config.toml
n_layer = 8
d_model = 128
n_experts = 16
experts_per_token = 1
d_expert = 288
d_shared_expert = 0
activation = "squared_relu"
moe_layers = [1, 2, 3, 4, 5, 6, 7]
router_score = "sigmoid"
normalize_top_k = false
routed_scale = 1.0
balance_loss = 0.000634
balance_bias = true
init_std_router = 0.0115
lr_router = 0.000293
vocab_size = 9811
norm = "rmsnorm"
norm_eps = 1e-06
tie_embeddings = false
optimizer = "adamw"
lr = 0.00298
beta1 = 0.9
beta2 = 0.95
batch_tokens = [32768, 65536]
seq_len = 1024
train_tokens = 359500000
steps = 7620
dataset = "wikipedia_en"
Below are experts of layer 4 (counted from 0) of a mixture-of-experts language model. Rows are named router (the router's row for the expert), up (a neuron's input weights, with its number) and show model dimensions 0-127. Each number is 500 + 25 x the weight over its row's rms, rounded and kept within 0 to 999. Numbers have three digits each.
Before each expert's rows: "gets" lists some tokens that make up at least twice as much of what it gets as of all text. This comes from a sample of Wikipedia text that the model never trained on. Tokens count by the router's weight.

# expert 2
gets: ")", "\"", "==", " =", "}", " =="
router:542534534485498459528499479495537519511529508499504503501491493530532511488475499510522505523477526530510504515492494495496516428534502514531490528504524510467540523516468463527484488511454493465497532478526515503483459549480532515525462532463472519461505526479505507524507493487503512505480519504473533503538478498512515502471471509485510481531438504480527522502482513581506507433509
up35:483545472453545473485514522504519492537479498486479451501481503489539471481501512483514477517556529511484489501508481464504494519524519548514519451527485511538505480513509479512532489546477474520473498491498501495466508551505500535479493496510505453513494507458507523544484475467524533521497474538502564484513497507502499455509478488531465502538486533512526501508459498509542556514488
up36:502520518465551503480509466516489477517489536540515480549555491500517491509489490491508430537515493515464510479471496511460527495475497494506526490488502508528473461483529482530526512449529457478459541508482499491507528558474508502478492512489498495504484484489511507487522534468479456511524494464487493490478476502503519505545515502523527533500454444526515507490504490539562528487511
up37:488452526484496473541493447486528490513502495531509508471503472520503458548478467520497509445492508555491525519499489502479508459514489541517494560480494503518492492511501522524474467534494526468469524448529506481528539489486450534501491513494479505484477542499450514512521499500488479525501531532512482504442471525491503477548471495519482492472490480508502513523500450510530508479534
up38:474503502489485502503499449495554527554499500522513504529503485540528519487475491528537533491542499499497485495491496472508489483502504503491515524513469465547515508483449497486483515544527497537486490509513507458512530507505514528532514487458502471519508514493510502506534467562473490463441490504505525521549481551520504536492471524505554487455517467524491505507479492513480570479507
up39:513567497475510531486486527486528513535499551526517515520532494486530486556472538517487550496508535492503477534507489527520511534477522524505541525523467495503544516500493499517456509521478545508506492462475527477460480482470513511512502552518467507505492528466494558528512507516525463519529499483514477488519493496509554509514463508545521487483434513487513491481475502502513497490505
up40:551487493493492446497468477440514493493537463507469485488475489512514494491433492509477459520504495551487497546517487514523514485500476509512500537500499523503526500472452482543509525507535524514487511486535529482466509510431500517506498537469500444474529504490510531461502507484507510492500551492510558495490499500516538528501494495477498500526497490484497542532476471523516484448517
up41:492512495541504488486492487509490517458535528477502458473499470476508479506495506564533473503470511493534517486510519499483511495506510537488494516479546495491463502490482407539511523483504486549505517481514550472472451463498533530503488541528522488485509500484505514504535506460524451485500533513474480492463490493495546482523495516463509538474469499519523508513527482547468482492494
up42:538484491464467488484501426492469473513514472447494479519524482501492434499486517509504504479524482489507470476512470524517496485515467514454496514499478476488489505464480491516470497517517511474475552510506518509546552515474490490502500504503486504529571537478479500509518481503508531503506533531468494430471542460513485492500526537487491493534501483511494560496528494501533514491491
up43:509525481454488489495470464518471506474515494459517497527495496456538534507488476483506516521465516508489480557510491537513482488543473554503495520490541481531527493508482529483533532501479512503540525509480510512498513473489500499536488509502444473524502494472466511493542495530529535530502533493502501500515475507546509521509454486529478508484458489511526512560502481460523463435531
up44:513545485514499484509520516448515492510496519536490457518500501486475489499469497506492504519492545473474442539529483487496497463525466500492498528489493512492530473471505493513475492548485513495487506504487504523503475513526519491509488523490487528498470435470453444542529536464528479498519480528466572531491502473493489506520487507493468494466490511476527544506492466443507474472453
up45:487512525511484528462480516498492514524538506541570478550493514506498453495500487504433444493491507471519473468481475473496477494498526500495516524502537503479443474468484519480455487491450469491485560536494495515529507492495501531493490524522477493482546495486498527508474489546444522497497517514512482512514483462514474513506480470550501521514525500489521506486520526542480523488506
up46:538545504492527526533467480429464522469485507536518494502537502474496461494484481506514491486489554519521528502488478505537472474493505501513498505475494529479523534521512529499514499523497506477490482523519515423482462493496494497535500538472472474484466511485508537484570486516545517466478540497483509482543477514492516493488507512510537504534480520500506553481523518515506489542465
up47:493503471467518515524477531467466488510520535514538521553490480540456476557482499502513496457495524544553470480493502503516508538504482520502510469490529503489509499528514487447474474541505479479525490522490519507476504512489536540491510510526525501470535518509483513544525523484515504489471494522475464500504470490511485476494503450492479450487543464509498487464508500497488514450435
up48:489499476501487529503466445490517538463478515489506520488512498483496507478512508483530517479505526529483515496494501475526488496504493499479515456480518476531506468492480571526542499470502496521503559539528531498463451565475493510461463486486465472498505478464528485497512527509518504462449543524520513459536509525516527495492457506538496482528475519490563512494519480487498485497506
up49:478516501461515505471490473510496531498535499525519514532515475555526485501475487500477475491494477544522501556485480437468511484506492455522496528530499477525517447476482452522538482527515551464462522513485442500477530550465511487493498504501531485453495500528521495469488497490496485505456503531462519506469509499522489470493509508501512478498515511506542485555496476515514462502516
up50:535457494425483484494464449535514499485531480509483504474485530491528501516501527526544457532468510516486493481502484517505504528495515520497499542470472472506526482476476512498526487486458556508499504522541482517497531477508484480525450526479527532454546475484485489477535505463502515477513504506491507552522475471567492500480515489506516503466481470489501492463482497549515497495496
up51:511551493539508482482519459529490498514520486460516502530558519494518503481501501492477539510436557498525457543494512473490494497538478501499489500519495472533518540557548510498471512533475486501537533477516505488493512509506528496513458486478492472486512469511440528507530484499512470511517530488458511467499494486502499507494510546509515491550496494540490484475452502495496509450472
up52:569506543508493480521474505497475516454560493521569504531480535474497491536516499526526492498504491506506476494537474498508473521513484520497464450483515508481502521514495495525539484507484504495494509493474501509468549481534527492526511516506497501473497549516492558509557497527488510513480489559495490522506555465476511473513485492543482500525492473528513542512540522536511508520487
up53:502506499544499539511508527487541502466520541520476461506508545509519462570492487499450467457511535497533503504502481483486511507518490475484500492483499526473494529528470484504513527513505521483470536486501472492525440467506478500543476544453516505521485520475498510503512509505522484535493459508460544527468464478499505482454503497506524479559497505519490512510476536514475461468485
up54:494470498465494493486501488520522499518516480515462497500481493537456462515480526519490508513471495503569515518506471503489510484521541517531545509495535524517488520464511498499484477472519542469545559504488482502510482531489465508499522512479517483492499516492524495457477528470495532519477567493465512498502512532503461474500426530501532508516467521512560500533497506471502479458471
up55:517518479519530496512501523483494526491488531486508484492490500487493522501491502515488524498483529497528472547562424458500479465516496486484554496484449494508500507505520457517462531520505455516546487474479513534506511518512512497524491533505510536520506466484481489515479521458466485524500469505451529451512533512501550490454475535524515475497468500479496507466520505515474490473441
up56:509478570488492460552500487520498526522552543477469474539525528504526506519467491510421495533547501553484473491494496524485516571500508440515497485511493533449500470501519490493502475543468522526500517482528537495517502512521488493478490485491526512490509501544496501517506511481471501474458502493477504478497514509492494492465524473510512529506470485462460513478518512495495475500499
up57:493470502503512438483489482467521511516515517499528482485534516476523492495468524473512526516458490527485486517530464515458534526498536494475501516477501500478533553517513479526566508510497538506504551476574538491505473476493497488476528487474483520479503447487506530449477500466469485514486503475500485486536497436493510528482504504495469484496496527534463490517468492522528500503527
up58:514529478530491463476510446551473493498567514510567501530479502520517542472473496552497510527540460483523481519523508495488533478529485499470509469514530481496485477502441457509505531474471474491540524516460503473489506505541514482496545532493515505444511539500513506441502471531518500498523481483474527488505513492485505493517493500496516518491494497494543469513496485527505482495484
up59:510534483542497499470484536456488541528534520441497488532500466501485501480486515509522512460514491498521439497496497452491497468488480496503494501501522499543516514451488474489485493522445500517517507493541504472497479483469493487505487493479541467488555495490502536522473489472499441487445512491453505505491499515543494499531476488504493456526570493526465498517488492520494468520516
up60:480542521481491470473533504516474494531510487482467473516511470485499473470462545529494501536512506514515499506496505506451509526500477548495486513497501513518499484510475518534479500568514464517475494516507547512476487517501517472521498521484524500490516513489409576520525470516482549524516523496476501505515524481548499505524505496519519483465511481524507506503496471548513448494546
up61:538498461468529492547503524486507497517531470468538482512501469466528518464461512510508478520512496521506504458535500506479500456522534482533512462484543509482478451528493514522497510509488497524519546492550557486528476529468497483508511540463506494472495510493530494489545495491526512505472507532517508485510511487539476485518452516482470537486493520480540506534448514509551487471500
up62:552512530513518513514504506496496470468494541489535492473490471499519493514517510517456489463494535473551536526507486482549485527459480460474485463455528511486460492480476484510522501479486501492488526523493539472512527484497506525513485532514465481458429548545513503515518484521474528496514522529473523498541482513510508498464509519547503504531501511493504526455529478477463481529487
up63:493508500514534482516473499510498517500529520456506494505547486499508488493509516516515497492557527477515492469475480497493509485507500546469567484470538533465477535515496527529461483485456532451492534527494487458475524550467485534496502505486513516513521547545513486542548489508479503496484523496478486484512481510499517493504489520477467453523519516526564495474484527486486494478442
up64:511503473530515485525480484491469496512532471445500530484534528499467522483522470507532522472546491483517459492534495447500518477524465502499516478482533523487489515442499492494521493466510491519544527505517528484472539510461498473533510512492473529535510493502507523511501507504511471492474531504494550485494543481478540528540473546465470479527474446500514524503487559528505498512478
up65:537449516473527541488475447526479552455555490536515461518501509504515452495469487527515495488468510523521521513482521488514510492509505483536486487517474467486544497485466462523448514472487505512509483484497527509502488452467488495529514531487512512501475508513491525544529486492471481523487518546517472516514494485528484488492475529506531450474502502503478533470466480455549494488525
up66:506454514487490475518514497521482502501507502472481476482525454518496504563505470512525534519556579534495519512470515451505484500444510480485547491520498523522524500511507512516536532485454491484531488506496522450480508522506504516500525479474482477531536519511534572501498534494471519505492524501518487537492501525515538505518500506481517483496491515483486486512555514559516502479519
up67:521490551511506481532517480474499543489519507478518518504500481498512494529451484503472512549517473547503490556479510448502483550511491482484485515476487542486537519511506518513545498566468468503476514495490493492539496532491510532485479471499491536481484533517455493493518532510528470491502475481467474487523465491516551457512527519500524473505484521482500496477448534507470458474518
up68:511527523506505496479524493502500556471513494465513502474505480444514521487487490545484512521523486527500500509518495454497495488509505531523516551482520509478467508526541483472489504540479458541481485556496545483494527532475515482513472513459493465496479463508554520526515495491506538509496502483480518509536469488530508527469514508470502495533415493512558509462505495506471518488478

# expert 12
gets: ".", "\n", ",", ").", "-", " The"
router:522494533507515475516463470452531528503541505482503497522537502526517532525497490504502507494487541532539488523502495479473532482526511510513552516470512493476512510508505500515477526555429475456502519523497488485486498517491514524479474499443504486512561524504477514499516536532493495512457532549483531470504492463518525469486482518515511490536489500507508518487452530531494524436515
up32:514493504508476480512459474460485531511532486458495459502526519508538494541507461517519500523495574524547519527516501504538479470510540502510500510472494479521566511503457529512479542506478482466514533505474499515524524510479539519507514488529514520502538507508475506502523494510567541479505533521499539513518477522501492483489478530519512490506493525513572505525471489504490508454495
up33:509511532504557496493473524469521529484544511474500443518512506480520512485500484523458480513490485487521515470525506464466550514518483474542595500447474489521485461547507509515501526525478484504500528546466490536478522493491509485512485530479491545509485545492517514544492508510465451472518507529506518496493483499511481478500480511497525501490504481483488519494485509515454481541480
up34:505494507446519487495463528493560512521507512496513476537483499482500457459510536566478508520563474504525532528480521457477491477517547525501531515525491490477504517478480510467526510506495496520495482518484507499491511557504533506480530471515506517520513492500541537481497515461475530492516495514503472451527529466502515498519489483483494487513549512480508482525560539527477472518462
up35:512509535501511484484529541485516514520511496506532508532468506530532452503484539530460506505480488440468485462501501460482493452545497526441492558508476518493473514472427511495511474498452512492489485507515518514516505489524466489521485526472483504516515516519526505498487467520507489522499510501505486506485501518504539515450512455470520502486451461530476512541496516494464530498536
up36:494486541495493479483481517520502504495534519487534441482531511480493519518495443495534551505440502515553473501501497488513504510550539526509528521505486491468487473517519530524488455514504553487487522487494583466499498485447511472486523534481512492508545460507489497498514480476475513530484494517496489491519511478499508497524438458499458484502507482496476486488467492510471517517474
up37:504527532516505484494455451458476530438453503498471432504495521502530526507489483500479505520499477529496465517526501490491551483472484554545504539449450474525508486550531503497497515520515500467515517585497511531466502509492500497483498495513492538527478502484492484457501535497487482514480491537500501490495497497516500491509485546473524473505475494476492504511481481522514477518472
up38:497535496494524506502468526490511504504519516485506485525471487511517517515487534508479508483487531500541474514545498422456487452505490463515565499463497496491489503560523523492483534519442503461479583546498506509481483521464509495518467519524500543493503528498489477493483499493491490516510513494505519486512453516478514498473501521493508478472475509519547505480467509516489515440531
up39:540508466450517448522470499520511533510524536529521446519509493533556492486452488524500493487518522497489498495533465482519536492512532527458497520482466549515487540505504484540519509490485520493532500536519535490485503516514524545497476498494502511463468479542504527504506513468520539499487514523444520452517499495501520490512451500503531493513481450540488513514504544525492501485495
up40:493513551504494430500532485520534489511540530537525492523493505533509516460504511516506487503518521512540514519509501477491491502513522458460506531483469529473510517474524465535501500506429504487489472465482475490506496485508510497477484524504531559526494495511531473521532523497472474496519483484505502486487504487546531461476510555482539496464499470537516508498476495479443507525558
up41:513519496525544509496469527468450500500533499529510473511470505489559500527474476530475451493473515501539474490516502466494509515518511532523566500478524524492523511466548517485462524470511475516505511545518469486505498495497516493512499476526513511486522528501547547505513546515496444538506495523523507538484497528524508466512495462523492533479525481493489505495455506445461504513471
up42:503494523496490499510483518528545451577485509499480512503540507496527513499494463525487482556485479491502486497507505475502565484482579503508537513495526496504490478484480491505478534505475485518503560480521513489536541485508521511520487533506512496509540523501490508515516490498507485495488504489494535473510503530520493420517471528515515504491451548515523516504477496523458458505551
up43:506499507513514485511471517531479511510527508476545519470536466489494503519496502463473529501498518520493458514520498482467512500495471557460529507538466518490519556486499483515491493508481489531546527449511483490504529522505501523479517483437467467459501479502477474475510569486523510512489492515504509534501511473492538499483511462534517487438505514481454512506508468523518513436518
up44:474494461487522492482487498512510515547482498469442506500534514521506497476511437497513495517504531470468422538485492484497479449525488561487526512524511500487495514494519453508505534470439485516510466483495506496536504486515457483488524521523491498503526490499494524472469545462492475500544548548488505497493502497499476527474500495504493495469499469502521513476523526447508519537522
up45:494505480513550497540461507455506546522485510551486503515487494499533527460476524571498541549463504544512491509510479480482496497489502561507559497469493500504454512544508548468471501479456482515511493526509465500474471513495489507472475488457497475479533504519523510467495506500516480523491508515499478456501512510515528482465510486512519499495513499487452503482467503512459519463510
up46:494484492458521526512510468528542464519507504497481457457522496492498489470503529513504475519455476482492497466498497466497553501526500503518521478499515479538525491506555552513492520493468463498490525543505501514487532532518459482543484495466498515470523504483514483521521491535516498469514497492507532482502503537490491479518437490510503515442481525490512517473466542522477481536575
up47:502498519447552479503472503502548487523528507473490485509464482489512497471492515491483493516546490475498473493511494525487533452528524517507497541514480506502531486496519489510481485504485547495488503501524524479492541454477501532503525527510508528453466476500459513491541558493480499460481520503499532499509464546473489496475450523526504495459506513510496557492555462472535504473545
up48:477487531492552518489536538484564526525481492483524531466484491519493494510486505497447512538509496543459481500455516483486523487489484565500486521503494481535487482503511484482499522507493490464490519498513525473539474504500484493548492475483534525536489509485458512509507532486499503497482483500486517507518467467494548490483505516473569487470499449550536497543519549483508515479524
up49:554578496482507481525491492461514501493486550452494470455502489535517500471457471505525486507513530499524465470539461483525533500501514534473491531487455509513496509501483483532499537473480527444495491499504480502496512552489480515518495520498483537465479511502512502502513513501514515504478539526467505511482465506499497457464455477528525480462467512540515534492537508515492513466498
up50:506473534481473486503472507497530493478512518529486508487466505489507527509502475506528522483514500525503521490519503488508518536462510517484498497430475459446519509515468564502512492493511507528470504533554512522470537497513522522493526461510482536523501541492501532484499537498517509515465543504494528517496504540534520495545475463475503465524487500474505547529522464509459503430531
up51:556522480455517500510508498499533505514524549500549495477469521526523477519423491536527511487518517517500462466528477483507522514503505493479521488521517502487507451463497479508457518530514516478481515500546546464505485533461502516500453503502477497493533506553502533475510542474497481486466483484480519482506462478475464511504466502469531486503526485509507519526542478546480494512525
up52:546517505517507506496465513526478519512514536510507506462503492505492473534497502502493531481523506504527459474540497478489500467552536494464577463506486508445513514457506467506477478489506493487496500541522544487483491510444492530532460485468489485474510511574515532487520512509533512502473486503492512495533518496475513453474498507562480492490515496523486515510549502497519524494540
up53:468552521480517484520511490487498514498465509505499489528510478522544519511502524494485474497488492528504422538495495532460532457515460476513476498495468501496503484507475487523550499533506508528448500543486538495508467482468438514493467494479458458507454479510506528462523503473472503500476520523474480438478537510480487523511490523502503476531470479474515493518495529501514490525534
up54:534553515470510509547517485477507508554517535491508472528505514519543498524459526499483516528514508497553508516524483517533532500498545504466502508496461502512490511488489503497541535499508527483495534510531514477477482530527478528507501479481489501466527502491465526496523506483518491484465515504416477484505476520496523478512444516540541504457479490551523542499502492535474481490538
up55:505540514497491477488495516485515485477496487527560494549488521503525492496478461479500478522481505497504499525496512522485498413499472506517480520507501506498499510508485475528543498490520518533518494500476515482546495477515525490537465530496534521506464490492531486535531524490595487513519509505515509499511522522497517457434476467462495487494500503504483519509456524490510467425521
up56:494510471526459486515468468512473542501505520478520485493541496544521514500500520473487556480494526465495492456471524497500475506508478520489489519498514533496480499529494468516499505463445518508514526497523501459466501554523515512472487522491506497468534515517509526495498524523513489526502529478467528496569520534504551500462462520487484475526490527577498515516525533522525517520541
up57:520563482488512507475497547527483520499478517500482435505474493537496506501489480527481513497506569503470558523575477483497503508528506464494535482558482525524498526497528531523481490489511543493519528532487496530489487489480532497490517516484473488506509513483487462547503495484497524488544486493483497483508474543461524502533507496511558537530526495487483532526512492519485524491491
up58:530492511498471491509513549511538471480525571491532479519490536489494532521493529501555511494496557529506500493505502487542471482487516514512521521478507511451540519516518490528487495530469562470474535495494536493501508472474494495497513486505522551480524458515546480487489526528506518492427490508494515496533482489489496511523515457485507496523446496486508499515480501545525484514542
up59:507501555500552513484458553470468506475539518490529499537509528497494514534481520519483525470506487512562531475492509476491507532527486458527513490474518484470515487453507487507500464549512493488508506496504505479476477525510536496516501513476499513489553500504514550476531542520480510498453496516487481525495491479553466495513474510539529503519522460540506525500495514521515474480438
up60:526525485500470469498512498504517549540549492470435492503477506482528497501494480503515486536581476452511508505527499465502503477535502507479542502514484497524484520548447545503502505527444501464501496545482477502500526496455493479474508514474471516487522548481473519542491486518485508469519539489494520506512519474503487507497515477502532506528492490517505514491470471474450460485508
up61:495531549422506487527511424488462541473510497486546496531484476526495492522508474530477465512560525475469483495521486489474482431487477486525518467484506510502462488468497530518504473468510537497478492547518551509516506485485470510514505518446493464492493537514477505506497488504491493498507510505496516513451467518515496531498504521512510488507461488492509495515476520485457465493493
up62:573520541474482461496505466517523478468493479460478456517451466496507461523484527530502507472486481507502446479493452496487475527477527505487498503510530512490474522523490501552527482495543473486492481552541504512516497489523475503528508482476498516528521495495514503491533545509526475502514538534498494513499530516501549470452502486528496490543460518478517490488478525540524473499502
up63:497538533483456492476501526535518487514498518466483491490543520482548481474486509509508507533511538486527540481544515514463497491529497528528523514477490554508462505520538464530520524482481494515522486463489524487520452531521516485544481557457503509462498504503513477525490559533490482497535485530497487482526495475491510509461497482502520434467490468509499532530505468495480486487497
up64:549502529510553446508526497447460505494482475512467454472511492481486491492481503510491501463485542539469514491531496440545461464497479492505516520497474494484481536525487467505489488511477523520500544484497504484496454464474478492499511475494468467470461502465515474464490531512516449504498474499527483499502493534495480531500459512500505495494463505525461534500533528542526495523489
up65:518473489480514517462486475503519526478546498506492480464507476541503530495491485479501470478503505493540509465487483483516493521492526516490506461501527500505501515466501454537471526459466500496458499482482510460522505516494481538489514534484502460508461542492533502498496561461520535526490511575498472483489443545545525477502495550496524486514500537493486510463499505475499547500477

# expert 10
gets: "\n", " |", "-", "|", " ", " ("
router:506488504439488462552508485519515491496502550511483496518473503524502538513477506529510540485520498513508468492513495526495536474493518503480500503459495496496526525512455507503503490509465472458528554527593540519525501488485511499507476502467528497468530517530494477456512507479527482473456511509434503487511479504506485464475469508521498489490458512522526479495521514529520483459539
up32:507493493487503477469523469528477502500486454426509531489503498522525545477511530579466515525481507505497504531501479496506541462513517488512480474510498490502490478482477532534510497540489513474499518530506496505519521504488519495472460489445493534455495521498530507476498524443501492503529534479441488469491449498501493491504469513514524455527526495506473495503512507450462525479459
up33:490484514506492480532506531505490505495491571486524507486496515514515533505438499472499525466539529508500545494477513503541558481527508542506491479494533539480555526499467537478507491526492498471520569540517522488501482511495510546520459518472518531497481508552503511485504498508492513472477494524499524500485486544510493486500475452527483502543469498472519490523500532550513494520472
up34:491504468546526491503526484496504504499498510473493482526483475507496513479515476517468501494495557493476501460522459514529499501481514464493502522537530521530476494496464483546523530522516520488514522522438468492467471503550456487467469485446516493491539525477513555507513574475567519533496484500497512502491515499483494450478501500502506495528501479482469511501509557525517513486508
up35:521491467524498476511511559530504513515528571500479437498475525478493513511499513516515507498488541517521505524472506504514537513474488478468526533456474486454549499476490480466469535483441539531474508515504509485501483496498494516502446521500527529485518502539503491485502476480488508475531501480488477530501502474505491469502504466494524544469470454498516490541540481520547497460510
up36:500493463504516501514477448488492545504492518478534510502517445489546513506476516514492484517500516474494514511496470509507476491491452518514482494465530481478485475516580485539527527502478507555527513495515525501419475534483472486514456487488479497513477488513505496458486487485513468455521474541489458472491494535529528515478504550515508497524476459488499483485446511517501508497498
up37:516509483476509486551480470488482481492491508441487468515488563517496474461507492492476491506457491475579478522553464470556522513509511486521487525452474503512523487503457509511501490489466531490491516544500469454527527490471485483531495485531494494494503509491513481502513512438491476477471503486507504454499469492468491471533479508540477497501459460513530499493480525493519492495511
up38:503523541496482494502454551511491533471503505527494500480549478489504462516471510526511491489516529510478493528501545526491513533544507485531489527471505497484524503514476494479540486512471548528511492441508534484486514474519495467467438497515482454494495476522458498471513565463534507500486496545440511476493510453501499479503484518513504488515502486542488533518478513484483477485464
up39:486481520499496481461496515540489565522483475517491497497510512500493512485463518489463527476497471488482463535465457466489539506524499517529522471509459488532470543470492531516536507541467464489465519500511497496536502534518478480471460490489513539499477470502471546501525518503542462467518500525500512459448468452485495508483501471473498503534536510539499484541514516484501515525503
up40:520473478455492485498473493490535500519481528452536483446508478518484465471491492569513481497520526524508521495487517513488496462495534506463527540449468491458523459505530466516501510534495523519554456529492527504489508524514500472509523494492491541491511493507490477521509492517477535469507484488519501502513510544498490485518471495502453498456527500490546504537477482541528484458459
up41:569496489487511539505502505515526507513523515511494487461479497479506503515469497463515515489489492531484474548449505523505479515533521562459524504472496470498547480543534546465550516499509499513494510499488511504504495537498514500490495518470511536492503495470472480513506555444432499448477494482432479485533505515506478495487517479528490492473483515488515522490530505499525509483466
up42:544546516475503488513476516471502522507509502513520479491500504508536488496471503488493462523488516523520500500504454474517526484513517478509537524500521532509496480533497485517485543507474519498493489531499485447472495564465474512488428539494475523509522521520459532509536540497482504479499510503505496452524501503515540448485465500535514470520493456530510558477479525548463501489471
up43:477481490517493501518502541484499521498490504495498512451510509536532478510471495481529488531478527502497505513520524508498491518477483553501492478463448506474495539480476474496472521513496475501502546519509504408514520477480511491495461535507440495508505483521477495500475562491528511528529537537441491501525478509475550483471487450506486487485514499492514526519500477527501543455527
up44:527504507509495471451497533496544496472501483479521405531503510479480491493495493498525505501494506478500483508537460513548448503475492516495488569503497477537507492492484474515508490556521522494505490505504513525455480485522495494511481524499514506517449498493482529545504499488517496466490480511514500499520470476511536503514526505510469452509494452519474520553507515577506531474523
up45:532525473472513490520512464478504514554500477508539535527511507533485538481503480489496519513538501515495479475496458479494515498549499496471456488476491479452519476461508491531509516486486465479529489515524523506492449556508515550480487489509436483505536519473457467481510509477508499500501492504481443508533492495553476479465503538496480496474485527527506515526480543533520520491476
up46:531488530461491505505486552490497484492491517521476503519530507465472503533496486517476538484548480543493535520514494474502477504476483457487513514466507495494538450435480540528448481490474511475478505554512506477494486510528503512512496490494496519491506503504530497450508516499546500506488500487488535483559496472550488460501499522533534469536475484475524520461527473451495531487490
up47:501522463529504470545486533499496495502513511501507474539490490512502502498492490488479458488534470501525495489549488511506549508489464473482524500486465496504525532504485467544460536558484490549512483485521503498466460466525473490568480499491503493511489525498481519491495518527478469469530514462453514533474540511474490502450512471514474472464468471534472509508480537498479465465508
up48:496520491486520481471509458475537518490483518504464501477471517484503516455492491465500516498475474543506496514499445493523518540484460514574498470458478476489495528553489523513499499531453536466508483501533530519503493473440486538456516515485451444525496495519460469479502528486490519506495512507475525468488492505503474451512471503512478464495518521513481524541507497508505522507500
up49:506489472496538503508556489478511548485561469468516523497498537528487518548505492505536480488532486538491500484487514490478484551494514474496521475527470502478529467537499465487556506483496543468546525473499433497472516503486502495456520480513520509483474536505488536499511524509479528527503475454472483509498504485545485510533503520550519501497545495507518500474482517527516516475487
up50:528545529547520462517497515505541503472497529464503462494468514521517490497502502527543483523466514484537492497512484522459477520483496542547498487523479494468541494550495479537509500503459483530513524578517509448497540478499533531529541495485486463503498517525481484483536485510498507508458499476497504508540521530483480510453468512513491518504497484517532546502494520492498498461512
up51:496514468518486445448509522503534465489533528475521490491499501494511505501485481503473483519506514480475492507533509511474505446504512476530471558513522516520493501518487491512542491504474553524517573536515473481490475505503482486515501510446507538518491480527521506503540536549540521469511499525529517497483479516445508464499499524495517469542535505494504528498518522567502481491527
up52:486512463489505494547516480481492522534502547520569501503536455557520474491475453484525481496501476507496510501509487493509463508504508508432503504551491508514494539529496492518479483502479511497505515440508500483450488477500489480543481499516490509508480455503511546456481468486559466480521523467483491503514501467505536523516500477526525491475460494497456482524531528498512479499518
up53:485512508517487499568460506513500484462473527463528527499516464552524509497523502529507501520502501543555549482472504522470547542492534473522511497493478500474527480494527564497524468524515499509498524528478523467504504550472504497494491515498498499469506489546485486515533547498498516493470523541510472469532489488514506493526486534494554481518502493543504525504526500472473460502473
up54:536481492463538482505527546527510470505492518477523486468449484467510494487500512481493539523535509516459487510498497520489494481517490511517556507481489519504501480465506501520492512498426501480531531532528517489493512471439539540489527547495476510490553476539525510490495455488496495481477543501489453486534508497496477515496451498510537497537451495526509516472513500499548506486506
up55:531493513505514498453469497499517498493496506505506475522478464472538518515518480513532536496508514493498535522469498494557493532488520493519511500494444502500508474503557531532542499485497513483525494542529559488506535464495530511510513541508500532513547497461530483499508507456482481468498478490485502466540472459499506476512489519507460482458509511566551494503436494485477482514489
up56:565498463466492484559508480506508468529541518501505505463530485538490533499472519461524528465516497489504480524490494481477522521530496534518508502494538498524565529516544523501517492496488498462505478499493531527537534535483524544475505495483508474451512521506491480488487516490453508506477556526473453480506517499507516482517442507495490484505496495522493523531493542548503484476526
up57:523503515475488476506506554513472457485502459503537479539485529448496450486504506521465496503516525501492484558483467497486537480478511490449497483521468540514493458501511524513468485512480495464509545518485524517500493528504545465518483484501524459461508502514521513455540496536466466511497496526450486487473520519510468491484474552558514504488486497495493527533487490516498488468513
up58:501532533516509500506511444510537496522466528519517498516511507508501480494492509492459471509460531516498484497556474495479502517484496473524500518468486513466524517494560508512498532516455473552460514521531474514476468491463515463483482500474508498459485526452487571495515494485531485468497494507531483501504515476472522508505537530459522483475475482525557480537514487472525460489520
up59:506502488529478507530475496498512500559531553526515507502519489503506524480507519506479504507516524485501523507498515513452520496455476529528514494467535549502505473489490483538483558506459512526498535526529482473522516496453499535512465531461513479466450540521536471506491521476497458550531492467500490523541484503515531477457474535526510483476507526494481509531480514522471467475496
up60:470575446483527465485507479538481502509477482481530508515510512490522464479478484517480478495459538470459511499487455500496527477514559497494497535519479485522544532458511520474542550473516496495501490481496471489524464504502493495460482498433539517501535526493477511480484506507524507514515526507495499480493496501507466463514501521529539511499500506479486522527449499469482503446512
up61:541522464494520498524533444475501493483525496480523492525543524500515526534482462465511511527471466506489500535493463473531490466508512501501496473477519497506525491477490529517512495465466484485488512502547542508524480481540542543483480454490519488532536525474450496483509535454454515514468475509510519475518504445505512484471481487532520520502469510487493486510522562520497537490512
up62:501458525526570498470442518473525501514525529489538506501498542507496503490487466570464481498522461466556482492502510464503506486530484555471533495515518486495485497490478511488473523565496456499485513488497526487527538490481501520508493480489485513489522524520496505541526504512458496476486480498474513486498493468552473427535476515546500515510510516492479500489494506504497492487499
up63:518544503511487511503502510498465528530583512526504476534479477507522507515510478514511440513510529474560509504555493502469502491491521509511529487474528511546495506496533504474498503525525486501506507541485480499482538485462527531484484460472543491492531529498472502495526541456546482545503508535506497488492469512524511490515533452495467506486549504498499495505487484457478508453478
up64:515473481493500507486468517479548504497491507547502512518497508486544466439466531542525499511519505504539478567483488461467488448520480464505502540460483480494457516491513494478458490496514512549468490507465554488481506493510511514551468530523494526479501482499501498487497497517446466498548505553504462497498494491510520529495510486463518509498523461491493483489503462511471498479493
up65:491493467515512504548526539505522511475530511510508453480477510540501485549459522483501506472495522511536496515546500490512508531492483493460521473500524519537551511528465530490514500490496513502534505547509483485552464490484481482494503503508524521454483554511492476498556510499545508454517501477451487442483479518486519495486519512551487464502537506536488504538489493515525501522529